config = dict(
    n_layer=8,
    d_model=384,
    n_experts=128,
    experts_per_token=6,
    d_expert=48,
    d_shared_expert=192,
    activation='tanh_gelu',
    moe_layers=[0, 1, 2, 3, 4, 5, 6, 7],
    n_empty_slots=32,
    router_score='sigmoid',
    normalize_top_k=True,
    routed_scale=1.0,
    balance_loss=0.00178,
    balance_bias=True,
    init_std_router=0.00743,
    lr_router=0.000218,
    vocab_size=50257,
    norm='layernorm',
    norm_eps=1e-06,
    tie_embeddings=True,
    optimizer='adamw',
    lr=0.000725,
    beta1=0.9,
    beta2=0.95,
    grad_clip=1.0,
    batch_tokens=[16384, 32768],
    seq_len=512,
    train_tokens=321000000,
    steps=14088,
    dataset='wikipedia_en',
)
Below are experts of layer 3 (counted from 0) of a mixture-of-experts language model. Rows are named router (the router's row for the expert), up (a neuron's input weights, with its number) and show model dimensions 256-287. Each number is 128 + 32 x the weight over its row's rms, rounded and kept within 0 to 255. Numbers have three digits each.
Before each expert's rows: "gets" lists some tokens that make up at least twice as much of what it gets as of all text. This comes from a sample of Wikipedia text that the model never trained on. Tokens count by the router's weight.

# expert 57
gets: "20", "19", "18", "–", "14", "21"
router:163127098137084153118088104107128130155137131101128181093193168026157151160144122156137141144161
up0:171134136108090127115132084117190156084148122123093162080132152110176089137109121132124174060149
up1:130131140157199158129099112152090051214088160168187133132117125131143147115113168087133177098094
up2:168124115152120096121204178127136183151118142095099125113122120129114144146132154138139170148129
up3:054134140137108130124100115171128080127144090202105142183139098121171106179098127129170099135185
up4:159143104159070119134188140144171202121150176096149136082159150113114145172112097176145130185159
up5:118167142054134174168069174118061114137103104097161107126192167124171091114158094117068140134085
up6:136133167104128142140210197125153097125164130097129135106161108113144121096146155106135114138146
up7:084110164171179084117103126092112082134120134132140074157116151111102121151143093109135180143146
up8:074078177125135113157068102104142142100157118201076124171176134109160155106177115103144144086108
up9:154182103113094161129132099159161161143170139102149149083185161114143097158097083152143149133129
up10:107133142137051102129121057135131123097160143106121159167137177125150143154173150145135127064086
up11:100125120083151139149066078131162064088081131190179141141183177061149155147102098120124119160127
up12:118114180128139096103072117115137141132136070160109184158145138109189184115149108115123129027075
up13:160140189130167182112145116125067148118202138129095127126131091109129069140130056123119135139136
up14:118125157108112125129056087114161135086157148160142152099138146100133152119106115152178171192184
up15:137111104085075136185158133135097162124151189131120149155176198109120161102116114143127125155140
up16:153140130158163096123107174103087169157096113097073154126088120162132083190188128187161156157111
up17:101110076166086115104167179165150175185105169118142182097143092108160159135121133120118151105106
up18:111104112160150093111159157082085090162071170092117109117111155123088135163145116114141172181142
up19:175160083135098143130111181134109078127128092099119152079141117147157108139102155101100125188253
up20:069154140134127168148073139126103132113141144155079136116124075142139198109149124154165128152143
up21:080091131100124117114077111126095052114099096165158136130151130062141171106153162103116086138218
up22:144134113139102120114098130136224169147140070095153180101142151098163135168125124118129153118136
up23:154129113121135108138143119131116068129069102115148081151203135128112134152138100123107103226127
up24:165153145197145138097082082152093166132143165168174104117090090134132183119115083105132119148132
up25:079143126127156165111059114127118084125136102142173145113175140096159118192126104179089117099136
up26:153145075109129167138097098103098132161140114123173124090159104092151106155134114123160067163118
up27:057118112187175115077140188125179098162156077099137153110109108134186074133104105095150126119203
up28:193147095155176138130139110147122113156098183109134162104080120080146152138143116102158182176160
up29:164126069068037165120159151155153212108138120112139122107170124078110147122087101164113117162128
up30:178143099065083149168167095126127143157163138115120139108183163115131158115134109159095080172086
up31:149133093208099085108105097107172125112162127154096137090138130154082108154106123128111157131099
up32:106154092135121199120082099169155109135148056140186124119192175069169129115112133119124127103171
up33:133131125141143124122048103126100082125139121127195117149214184096098084182150109146121084100145
up34:194151133134070160143115100186111155145141137107123156090136182117149142171079151144129156077172
up35:091151119113109149161164070181085097179116177164197096134127178109102126145127127156111101094085
up36:164149156183107096129121119154133154099111144155076164136159073115097113124144074139146117142138
up37:123133136134117169118163085146113114150138150124170181122169140075119127175118178132133136086140
up38:163135101114109087158115157124161108112158064102161131137146129117161091097137124140115136152214
up39:178151142164186133126147162152113157101121110113129127120122080159091131114172134100131112122143
up40:161129186156149180126128115168172154121167144156052133126084058140131127168123158137157126119154
up41:140129123129056138122156173122073110088108073127150090129169117113161120075095167152089079129179
up42:145112133174123077095133142091119168153170121110070183117100160135124159185151129145107176101128

# expert 125
gets: " of", "21", "22", "05", "06", "07"
router:108099123073105124152102126102125150158062187168117151123152159024147193127152110180199159124177
up0:125137150123148126129100125107122161127119132176104134111163150125116173154119100135155136171203
up1:109189107126098092130133133125104112135148144090092145162122103183141209177177138131167097121162
up2:139127137091210130193150110108120135128182133101185150083119148101172108126167132157138067155088
up3:119131159168165141122139132078125140154149095176119139153122146095149180184114141132169117116159
up4:183084166189163098154125123134148111136117113149070174163150091128141164086146090097195130115144
up5:163195053168117073146114131149149100187182103106090117121123125142129112164114091148143127127179
up6:078082113173139062114096115109158070116073086185156158107136082111110138144097098122173128144171
up7:111103175100125048179177148139172138154087203149112158088086055132106156063134098205159167125137
up8:175125196089136103200119144133139083123204150137187110063160138138180127114089119123105120139180
up9:164179159172126108113121120196096160147162082096138101102059139156131117121127146144147088131118
up10:130166163166147064115126137145069117170160128151158132151091141149206216149163109150170097135134
up11:131093189119173098097128019150152182110191125175130140110184183149120122111142103201150109135035
up12:103129122145159102156093043149122093124113132209141112143117129103170145105172117133176123125120
up13:087129089135117099138131120166144117155113130176208152130101142108133154121159104150217069132172
up14:135125096170131161133060150124113125089162121120096120129169083097152154136092165145176155160189
up15:087123087175191103080116142197170149139192134185089155135121041126135174167083103135166162119193
up16:114145197109132105085146155085163150204081156096170056119136062112125158149145068136130127115124
up17:147119121167135130086185134149106116111163079160123194134107150077189164096146193092103097083160
up18:072089111166186116097137125144183139112109073181082150153105088140162191059085119158159117162155
up19:138088153116084088135159135124170129150100167100045148113100087131121192088139131152191151125166
up20:107120172080153101187132188149127138097135102141084164144191106108080107138124119153146174116182
up21:127126108187121086139089122125109102116099070093110127158113173180207173110166160128086143118091
up22:073138188093147143147113104097109115158137117237140157107151141096133142141139137154147131144173
up23:103117161162115097132161085106164139129143141138078082135140141184132091090106121071138148147115
up24:151121157189099096109152161204113201140135115094126160143114102165146185062139172057151096112144
up25:128169131095072209125108120105096157153145119138108105139225202122080035173148094110175151178128
up26:135096079118159141198113182102121083113150114137081179122114088162095150080168142091172136103181
up27:157163129174202089162087107103133120097132123134117121174096084193109109166125109129161136163177
up28:123104092181129093182134163147160195136159191181102147128119061135087190078117118145175144136168
up29:104133188144128125142107106117101102140162159114078152122089111142111146142139148182203112126088
up30:133166099144134108201150125187115138152149114164175122153129137148138150132160178183130147136156
up31:174129131163161151151151188108118114124131134036088082130087100158121130144126149086125123129180
up32:054127110116124145137105160102125130130113180144081124122141155148145102131122120144135099170128
up33:112178140051111127122133065099153119089188142126208133153163229086164097175103090178124095155103
up34:060113095127121209125092113130117146120173120184107132143204112105104104081132137156110112154076
up35:129117113129115101150112172085114255137117090173086165166171159126077176148137111187217156106124
up36:149198127155146102138077088153118177116124147171116139126131083162046142163168095146125177129185
up37:110133100139136136126149169166106125181090110174093127126129070142115134148165129133194089083116
up38:109105169142170092133128151137128073114084163100191104155143095055166166122112099120153127168152
up39:075141152149180097143144112114086156143146149174123151131080126157120133151134116144199162101143
up40:106121117160153110101163085199149147064167180172146164136147096122130126115163141103227097145134
up41:178108144119126171136123166102127151120119140118158154164130166057190182135130086106165108160134
up42:107117152090168138120112099088076186092201142157160145085160154063155134164056129087142139099141

# expert 90
gets: "-", "\n", "\n\n", "|", ")\n", ".\n\n"
router:174152123146084138161111088081146130137106169088123084159143113048145158131165120178153119116156
up0:197175155148113115099151144145120144148130132126113131141141083122157160187117120113165125136192
up1:116139129145094113073122106125131153162129152149143102107135127095157144130103135120128140165147
up2:240147090137101135184121115133097106150103187064136125110136125129132160173204112094160107153179
up3:154144126127079163126089084158156095151118154121140130153149123091172142153126121166115114112142
up4:116166085129114054167152107108133144106145090144130151112165154113073103164140119175127184147139
up5:133149200111126197105114134169128141134092109183125107107118120063160189136095132145153156132170
up6:147097134076117115157140096142117095157096093125124102110137134101155128081109128142104120150106
up7:048146131092130165154100108125138124128099113130138165160150131201110102122172105128103147100135
up8:090122162128134189190116120077117092174059086152136142144142151140100071166136110147096178125143
up9:160126143099133119132162152074124140099103111134107177130140140132146099082139163095139127118114
up10:185154170134100165132132091163142081122101179117152119156147123077156169178149131141139132112180
up11:227130080126066110177163125122152139121144144108141125145169112127083085086121149123187133110145
up12:132125168100111067170125117174097178122157101169142151111135140108161149146153132121181083148106
up13:150159121144157081081160139105173151127105110053119106141100120148132143197134118126142133142117
up14:149147110145122117099139144076107156153125121090132122144127085143150158177049159130118156119158
up15:150121142145196151147127122054147130141081098121118106138123139143178195123208121056168129164173
up16:071135141108077112155129149103115117143049139171160131141151193143119098135156138145096128132139
up17:118178159110142155137119128129154132131146097151157135153135177146132073144096107068088136123162
up18:226167078148160124166108097135126075117128179114129109128111115133138171127130149062197136157246
up19:253106110136141166111147154133137125125191140148077111134141095164114094175115148105117145116133
up20:085141088102122113152163048127157119091143088090160105036103140092126107151119083164087122130115
up21:155102131160147107081150136158183122148158130101111126158131091142160136188097163160111157096119
up22:063090094095119124184119142107131115144004128149150110182167160128091101111138152170091147101107
up23:101178224167175104168127109105106101130137126110115154156124129151063105142204124185103093141094
up24:075146109102093100126118144131102152159060111192153131127149164130112103139130121166126148137143
up25:149123114131100174096129053136157080143134108132189121160134122093194139151102155170133125119156
up26:145146136164132121078148173087154178177108183138104152083096132104134145178101129108166153104179
up27:192136132176127073161151125158114121160146070119170133149121097118188101146153136140134129148115
up28:163150108145070106060111097171165124131130121145182168032121162112104118135067161116122174150190
up29:140093140155087080113139123113200140144182173141120125093139116127151135117157133069140118123127
up30:182140117126103096164102104110171166118160124105086112152118129115168101087138131098126129142091
up31:241147138142156136191099107139085134102140160097149107128154107042134184138211137074199125185195
up32:186122139115102140139124091143156072141091129124127150112157132104061123146132120127103112122174
up33:182144126145117120246096136041103152136119185061135124132148116147114161141204111060157124172156
up34:076131162134172120121136148033097079131067124091097161145129130161081133103138158149098115120187
up35:121081160124128202122089084107132071168136140166128121139141124116171093148161163159094120152079
up36:122164163104134058111125080175154141123160085159172164093153154128093121132159108162120122167113
up37:200127125141111096147111096143111158138174110124087160139122073094186106150122117121167107136100
up38:243161146124145152095119146142149139138158122148118159114115120068128138162112136126209116138184
up39:052060127126086132102146118143161116105097149150160120170141120063084109100092144127168113079127
up40:111105125089127139117088149105102072108074096161105168148173125087092120087125171170102095109092
up41:198151167181148116088133142123140157130150194100100093103129120153127137146167103102168161121187
up42:053156139105131138110145158078135079163054091168149137155145158158124091104193148125122150112190

# expert 32
gets: "20", "19", "14", "13", "15", "10"
router:164095099135101152124119083093116121168095177132071155113152169045133149164118117142148178160161
up0:086135113165156111081100221127092120145125060075126113115129110156167088165130140142179198121239
up1:115153172123136147147182099147172062143192144143115173141110099129160072185132119116196094116199
up2:138133147100093099135172127150096161126148119137182126165138086103139159187105129165129170152170
up3:142120139129123116190088065129144141086147153149123157166142148137103033130147163164187146114091
up4:179146150181185077062129094127126111170102119139096111105118100147165123185109109137143114150185
up5:153136139160173121126127250101083133156073142075099141106096151145154105193144149152156186145149
up6:091134135162081133153107090135083101145102145200128138146126181091096092129122108132204105107141
up7:147120125145141111061115110087105142183122175173084152070135173108120167175091143128117187138097
up8:181155126128137138138063187134081107121130129130095121144121205142154114197125146112153172223230
up9:148137095136131097096144168156087119198114096105123116112097101109160099155108118121113149132152
up10:202136137149161114160086123151155131082169148159097102093118076137097131119092131076110139180191
up11:139103067133053086149175108135175116143138186099128182121173160093133171115125128170102183153162
up12:147122111112150128119114057151139140196091168183097154128119122133101123145159124169155136155097
up13:120124106174160140117092145144100052216049161142141161138117114137095188121101152094138196119126
up14:116072181147141158077158139134153134125120138138097063145149089094105225123076142120123198150186
up15:164145160102167134084160122143107098144158165116086155132083088153141182143117122077135131095112
up16:166114154164108119119140107135165160113155102130083189094108121128116088134074176091116125142116
up17:059122115117117136142110089154049115133089154161051151166175129157101151115103144110124150091180
up18:102136120110080138100100099112115105142100180187172091095133167069109184161089128074126153149158
up19:154122095170131101104160163105112143171125221108093128093159105094104174144112117112123171184123
up20:080119122191198154083115137116134060138058144110067139158128089126146138151117100179156155115164
up21:095130153144139098104122127120115131171136084086121148146099099148149130148139152139150137077062
up22:154120104052048156125132083117208117176165030124134114173120149129117106081147169102120094109104
up23:168137165174144096110099167095117140111110170120135138093058075135149125142123114123130137129136
up24:129123116190099123172121156143122089113103095115106142117081119138101106122146119148144098139148
up25:122148103151157145106120116147140102168130111206087098063118084174070148117112138104100179119166
up26:167126144119126097079110174108105131158137122110100131104108137083135129187119151080131177189141
up27:134144061152150125106121122158138055211107127157117122072084137167146135094097136118128203107145
up28:126106112144139082063160126077138112196108156127082157066133147097138163171088143121109174126104
up29:095132120038100225148104108116153137154138165156140155070190165071148157146114139085125206104164
up30:137165106132160143126112104130130124175150131185126108074117161147171126133066123116115183098153
up31:082122136124153130051099111073111136161135144099098122101130111110157150185099106129123195142159
up32:134125151164204155077173139122092108178120172193126124118095149085146203184079168066120174130129
up33:210143098179114080099120102156117177158147176129075145074107106126139149213102089132123143154146
up34:149109145135106136175147148128148170123134202122081126147146168113138179141123091144102164177128
up35:149124094179122173139144121130165134123130099113063162107122114137113102096088104134106185188181
up36:189136119102119136171185103134135187098168135143126081141105146121179183168137156118139121120110
up37:144203141141113124158151147130150163090192077081169113130114092137113049091127110147138105155163
up38:131128119157089115125128084132075191131143139108095129117139111157177105120095146149119175112178
up39:139112124175164109128145112117106109150077103133129113173064107114135197106166092118101091177159
up40:137135127115156123087101087120125122159066167166179110116129174071115181192086097096135132196197
up41:122151170131142177190094107124138102101119157215116163101138140092093084164087097130152146195178
up42:119136124144116105145166138111135127111146061108132092132137144122087112129171151113145061110113

# expert 111
gets: " The", " In", "The", "In", " He", " It"
router:154140136107131117163130155137149176162140131186101130144189162063146093150129123191178155167112
up0:096090126127125142183091113090018139121130176183080099128143116119142158066117099162114136102143
up1:166172125112149106161151103137082095117152137151174062084136145112117134132131119152167126127148
up2:146080114133148059208136134032149157170098088073141163072164175117127114123092155156127084164098
up3:106150121143143167150087095099134050177100136104125087093117098126108098144127086104173154137152
up4:060172161117062090176169115120158092144098084057087119142119079137103155099137081162162168095112
up5:141127120171141110150121136104139121173161154103121110134128136116112030127151134092195098162164
up6:103064102165164177109046182033173163127094131111106103144129131136123178133160102090144145145110
up7:078109150140127186152105139147086142146149134172084171195143162100142129167132127098094151171163
up8:152108141130147062114136130095160142146118113166132053125122070086143100115173137127154108220117
up9:111139116162151126151116135116074180114092149110144075178104094150142115078200092144125106140147
up10:135158190174172097152115157093132174088160196128097107102077175148160060129183084083152107137186
up11:065109141155110140123106094094086135134134084107102150184128084144112166134116111121126181135159
up12:135129168128123162103140132100079197178076163094031167121090063064219161093162131136133144124126
up13:156150158085143140136127111088068148139148135138079137137123108103190158091194083098107139129134
up14:093120171178154115145166145098169160089130142134108174127107158119154083162128122145182135127178
up15:083142201041099124165085143104089130116125217143147123154171167108148122066167098134160115126118
up16:099122175071110095139158107117049115107049161075099118119168147104151099137106122171203121157136
up17:097156148139134109156124135144129133146131116098131091140083144134145135100210091127124142145175
up18:138116136087104131167086143149100200042119181129075145165196159141114164087091113109113160141141
up19:144103133159141177127132072101116145128123127085090109113140082133125116108153121081121179170148
up20:089102125119163112180167139146099108184064157109114173151126144160120157102163115096100069122113
up21:140060181103125169194090104080117124143099135181056082132131078126130137111152132130117160130150
up22:158126119140095125119170123104128129129162100158127139105159119109129096141122126127093147172110
up23:154188145104103157117099137139144110107111147124162100137096144141141095144154108131201117102150
up24:115122169130133159142104131135168158143119148090081182116112122115139164074199129114140126143150
up25:184117162188148133123137120123122105120154098161099139133133082117138107136134105122170113155189
up26:159136181177150145115137157129068174165128179151091129168078078111145152207089189102079139144114
up27:176158143057102146138119097111064064066105137156172201069123136090107107151106144179163150130144
up28:120176057097111168096133152122091206102081115105109095146121111128150113134134119146138041119156
up29:105090161191149132139138165138089206131154161132111136140117161106157096148158161130146119103151
up30:199184154114142099107102117113122149122055140121185148138096117100093129150161122119155170154185
up31:114121127187170159111087141101126129087151068104076149184120161153182113155120185101128139138147
up32:162213134156213110173135101134059136117160161177076145073080112157087066199152137077123165134110
up33:131148125093116124166135109141105157164089150084125129112129141131104121111183122142131156093145
up34:068119197117065098149177137108121121090103142177096071127135124131140063158132107113155171140094
up35:203192111153096101147134148162153188117165122146092124108076089145096147137169086101131208111183
up36:076110110157156148114108139134168094131122166115091121199142136122186164098185126127073141163201
up37:129154107160116122133078161119127143140131101128058146128127125140164102159139126144140156195146
up38:144121141120131129116134146160112136168132160152152191085113146049109116174108148084087153132140
up39:111081159150125098104160130155116174133152194178070119123135087120062139115112144127120131129083
up40:137136155115153090110126161160166135137118138097130200189125111100116193149109102101075140197120
up41:162160098072090078129159095165119089081143136166190132124141154092130105185112146115146111148103
up42:119069165173155136119094159123200189128142124140124139102107174148112082099110167130114124116126

# expert 78
gets: " first", " only", " two", " one", " other", " all"
router:139194131145147137223122095139182099111043116153105174084166144129141093144150136112118123132127
up0:126197172107148130091112191158097131149119132061125165132099128121161108155104131109128144114161
up1:150101183125168120094094179125078119124097141132102095139127107121156175211129129127158226168162
up2:116143146155140155156114185084113167140128154108124148068093121136139153220134134166138092168136
up3:106172204136130125219166102157144190198136156151137184126134157124120078082130138086157150127116
up4:134166120141099131156122094109145132107104080176104139130173195113130084126130115133154093125144
up5:091181148118122214157163169151103136165100056135125125147148094129154073118123136068139107125123
up6:186076077146121146093152180137158128095116130164121149093108109102124106085095134097123114140182
up7:174120095136146140176209193158134113071117083078069165110103176126122118128141120173120102144095
up8:161110142139092123157142168147141191132088132140115153116081092125132161133117132105112144129118
up9:147140128143159180163131170194107194165121170136146065128140146130143097175201109193132133159107
up10:153192144098138158157161076144090185209065146061170140139162166141154080103190152085127083128101
up11:179134150134081094178077093120154113102091121151147155130131146102150182111152116128125101126099
up12:124205161142119155201145134126103166147114121131117163098132139134149107158153138119089133124135
up13:164140173132159078095174128124115123091186170120126135070143108120120164204149128173137121154187
up14:146117131113150113158174123193173125123103145052114135128096114140118110163152133108130115124117
up15:097174151112158045176152149146146085106084120137126176140158109128170124108125138092146126108162
up16:104162129108058145110110130151098186160097140088088134075123154129120153119113141091113163134155
up17:105203106110094134162108126091139166156057133067113146129124123137212104106180140097134163116133
up18:136128137138117118129178085132119121143082182139148082125173110141150076102189133107126113132116
up19:151153134150095150193210147168145138102103165175085141164087132146168169122148117114135127076122
up20:150135193109085175134167168160097206142129142057122107117095092129143138184115157082128133097140
up21:156088121131091147176098077115139108071089104144154135106106155120172156096123126137132125163109
up22:093096157109121067153147142147175093119115137091100128200119117129095145122151137129107161111122
up23:200086197128168163087065124115097169112151155079119104096168115114146182189126103168119190148110
up24:093167175119165088175121096117172182143138168184056161116115140118134109116106101124140088127126
up25:124097169111160088142141164160115141111160173187116101140171109116122118133145114157143138162177
up26:119121104103124125154122116126157149128091199187119161133149138117102145111104120135121143139132
up27:132138113130173121182133105085097122177049133092101119108171181114120069123126130132116100196110
up28:120183107154141121180152147117146089123124094143121168107117161130107099158106119141133067170123
up29:192183103131063146215054082140151131097092093176154155072152155097146120148135140134169114160124
up30:137166136122095201167110118164126181116109132125176134120095174117097099153127125176148126142096
up31:143207160095104046204160072128155160074132103169096146135140154113136126132131152130129107067138
up32:141167122137127131174092038078083151103103137131071158113177141117141082117136141124151133113104
up33:137150132182123147156133015101174173087154166159153111128116176106109143127100120121183106146111
up34:157169155117115126164104153123162108159046136109155122097106150126159136141106093128136117175154
up35:124161146130123124157105121064148140111128092141113158148171131105197141097163130089132128106140
up36:137120134132133128090184131149060114151152092109114127035199130127146122145132153115123068160149
up37:095134139112126129196187084136149126126112152134048151154154142139119096112120163096155092155111
up38:208191162137100143147100076098126147092105092174105086083107187116102057156118111224146124110132
up39:143132175115149118092132167175165074152082075137137172128088105115142099179137103107187111142130
up40:168117177130136085186108194181120191161169154115104142171186106117138100137158120127138132121139
up41:100162139186169160086184209128176067146075080084097105147122066131152090115102106119119145110175
up42:165096148117153150132104177181127094134167130098128177135101151130105126179121145139129132183168

# expert 126
gets: " The", " In", "In", " He", "The", " It"
router:173150119097132118148133170176110176167143141179112143126173161110146086193146122149120156156099
up0:101073171167150113084119131113154115124094176117112140163146110130077144116131138142131104144154
up1:116151112085110165088127113133163101160108144095209128102151098106121119177137118155091122133104
up2:065119081128113128120090096064075137145142115140143166111137107138166082147156154144137159170141
up3:095179180094139172156131145098092154165091163101118139166126117118082103123171078118150150162180
up4:146080127155081126062082112144141121115112138129095131104117121171155158125134116117106129137137
up5:153148085131128151175105134111115139077143125156084164092103145141100093152112133114147140195122
up6:165126086138161104110137161132154094134125138130104072176119108183128134140146127119122171124138
up7:151224114126110116189163127126139202141150119099064128087129131134149088104141079180195142121117
up8:207137160107111128204182192123114143153146143123093100143128078119166121126096135139156114138169
up9:116096106152100107153142140136103161115123131124136097154153124153131116100142132069112140144102
up10:091091130179142209109009127094154159125107096123114136166127130140127081042140125123118163100159
up11:119138157124115145097129129105133166163113066059206186064126120140147208168117114122097167114133
up12:137117138121115138059106122136081066124119151089179168119159104111118157186127127170094107171134
up13:166115085121094068089129165150175114148097127114095141090137115101136181182087102097074126097173
up14:214137132130161131129137138118131135218124163154119147153148138117202141128125132133099143100109
up15:146076133151151092137102152125116098116149169160093145127121103118061139170113164146125078153149
up16:142096153096117138136139106102197079190134137141172164046140143115179116141101119105104107179111
up17:148131142101132171167110168138100132095144099175137180117159218103135063152140112113170108189114
up18:162084152184122115077128138108109160116129105070160158090114129144138134165124121179120145180144
up19:070079107098121094160088088060138128146117096135138126170175124104090122069153127173122195130125
up20:148178098118122110117172098133170096149167112061137110147139135127130177128129143161133130062085
up21:121157147174143140093133164146094124161102126080108176114104127150162118186084133101103162141155
up22:126087149143107137078148116139142050116040127138132120127136050136098116106131123114105064144060
up23:169207182184135098182158112085077068062135128133118086098092123160139043138158136120151133171130
up24:136139136130129188084125122091081160135123133111135082092170071148135121170142100155104108134087
up25:057110099174180125142101140079164115132155109127092080132220109103128069139145136080119131139202
up26:181191096137157119139072158172087216130110135116135101086124106101174126139138135110121123177167
up27:117076105083057130102109107114141139147092107118116161129133136122119210094136135124121134101133
up28:150148138135096191157160099097144177178115140048067121168121172086153118101137111145139128114120
up29:161128157170079118103093138152158125123087101101107170085095103146147153144154117143113154125166
up30:147112135121138150174148177134132147096138104134103163157164169123144112133148113099156175199134
up31:139100127148166121145126151108131117151122196107124110113158145151147079110195115112134197144119
up32:164159107166096071125158160129139099095152146126064144102113105149115110189062126119143201113141
up33:181186108097115160089140145080145127114136079149122069090107160135172077191115103119155114092130
up34:098125133155119146163114088128200114065089160141080152113159125136109175076120120168119121142107
up35:168147109119183141141092180172166161158170140158127128116152101104200143081129092113107135194145
up36:090133141124167144180131144141095142112140098145155209156148148142110117143172119092141141202133
up37:150213147197119062110118137121072161111121106126195122128073181130196075176120128125123076105126
up38:118149166077102073153115146115144181167141091045074112120146138146152121143135126130162168104148
up39:156146115088106129163105159152089180121107124125121111148161191103140103123170111083154088134128
up40:094153102078062142088134105168152154162029140109154130138160084112136103095168120120119105098089
up41:055114129121143147194108126107097132072126098161175163165169206123048085113129137126177143151109
up42:135172125130149139116176134110103184110167166157081134145133117169083083153120128106121208130092

# expert 105
gets: " of", " and", " or", " &", " de", "–"
router:129138138120069213086129138136117130163099126103113080084162144086174138175148117092135105144146
up0:105121133115163142125090150124065119197110127113120099160124118121255179114121113140104121155237
up1:113088120109099159139135185132107149175068098143174125126126153072203160097124114124066073136165
up2:140139172112074161100158158131141160142156112134139130122123119115138112125152147057150126097136
up3:100052113126127128137079178123137136102078113102137135133147139150100149163135098125134160146144
up4:205141136115165104134118078108153134119124145118121125120156190116127049151124113124108103170099
up5:169123126104047080111139128232150212118101082190099121109120076105127150125120110094075173088174
up6:129103160085144135122144090128125140103110153120097100125177160125139092131128119141128134156127
up7:190129128101142066153144156180137147128138160110135179133075128116151120126133128166189116211127
up8:106109127210123114108090145107154136110126099143111120103128108092163120086168126091189131118176
up9:087075200057098138121154120089118165122110151140136119119158165116122118147114128145125164159139
up10:112138060110082120162119154143170187116090119142142125120107163101148102125170138144141059127162
up11:148072125134112130128116106119112114138136171207116159128142136093048158109142140171195101132128
up12:141109097092047085127131078155146063141050050138173150126112146109087098129126118190109088125108
up13:103125125136096128116124075144147170172131111119089145128146132129144111221046140109095113114108
up14:096090105129145148122123159131125155122109132120117082126095197133171076107125112127166154123171
up15:193129140134109153126168168202125194149135117157077105110122094131179151179088137120096165153130
up16:204121170160108127093136131166116105061127078139108156092153098122150094084116123046102149123181
up17:215134124086101092165161090098164111185136121121104150121177149118125148116091131156160170108123
up18:170077104073072106155143146113139138164080182114172157148121164091105158069110134146196090138134
up19:166105131149122137088134149181156111167132106118107134082092190111182129181116132053143141134149
up20:117068104077043123130149063139135124169127148139132101125161140026135176113098128156118121099149
up21:138084100116039163108164093121144104070125074165140092119170077091162153048092111134155147140176
up22:111114095139077152124092103129103129196043102128174167128110117108181123093145126080119094088155
up23:182109162134199150120141122113128135128156128115109150095153197109127075098155133121119190162099
up24:151050121148096129110142188153106140121099074112144145095140096106182148140118121096108080168163
up25:120133112128141152127111160077053177167162159096072142141134090139130176146116159117130168139217
up26:133182066128038163143084029181123169079149114135125125123122125091133064142144112129135073120111
up27:095122123092116175149140191144112156097137173127173120127173187113168111132113117138138077156178
up28:085065111136135118141081119184114142075133114206111080132125161118081165137138128141141086111125
up29:150123153101088085127124134132123205074122174145120120130076179130153123126160117072215068125165
up30:141184138134091079150142144163104151072142085110129119166120083117154108123224119115058093083115
up31:127154049126119146157127135140107120130139135120118148117120158125097164158146145161187058116157
up32:143107095101071122172166116157175150087140137129121115194176117107049119100168135204097130096098
up33:117145104117121176135096110097142137165130131160137113113148113115097107104172175119136103114083
up34:146170111063068113113164107101124177216106098093133134128116091097140149104120136131186117150117
up35:105115072154105097129126061173120112177024167099101128157115114130083160088195121150117069138131
up36:162117150134084126157157102083160161142183079142111127125180093080052102120086102139129194142157
up37:125119148152107154154158150140101121102132154120091139139128109103138187099157128150185116130116
up38:199139143097112137140167139078162159148187161129119097104194117107092116082097113141197166167167
up39:127097061130068168169106149103164201148060126134131133112122126118132148164163122132147096155126
up40:097114128113131124114127142141139181092108147140150109132125174117156076120174114109178054152139
up41:097068115107060113140128095148115143206090159156122125120127118074123210132140116141162111128133
up42:089080069143099155138034152199120123068119105211136075118139141111149136164106118129097111123127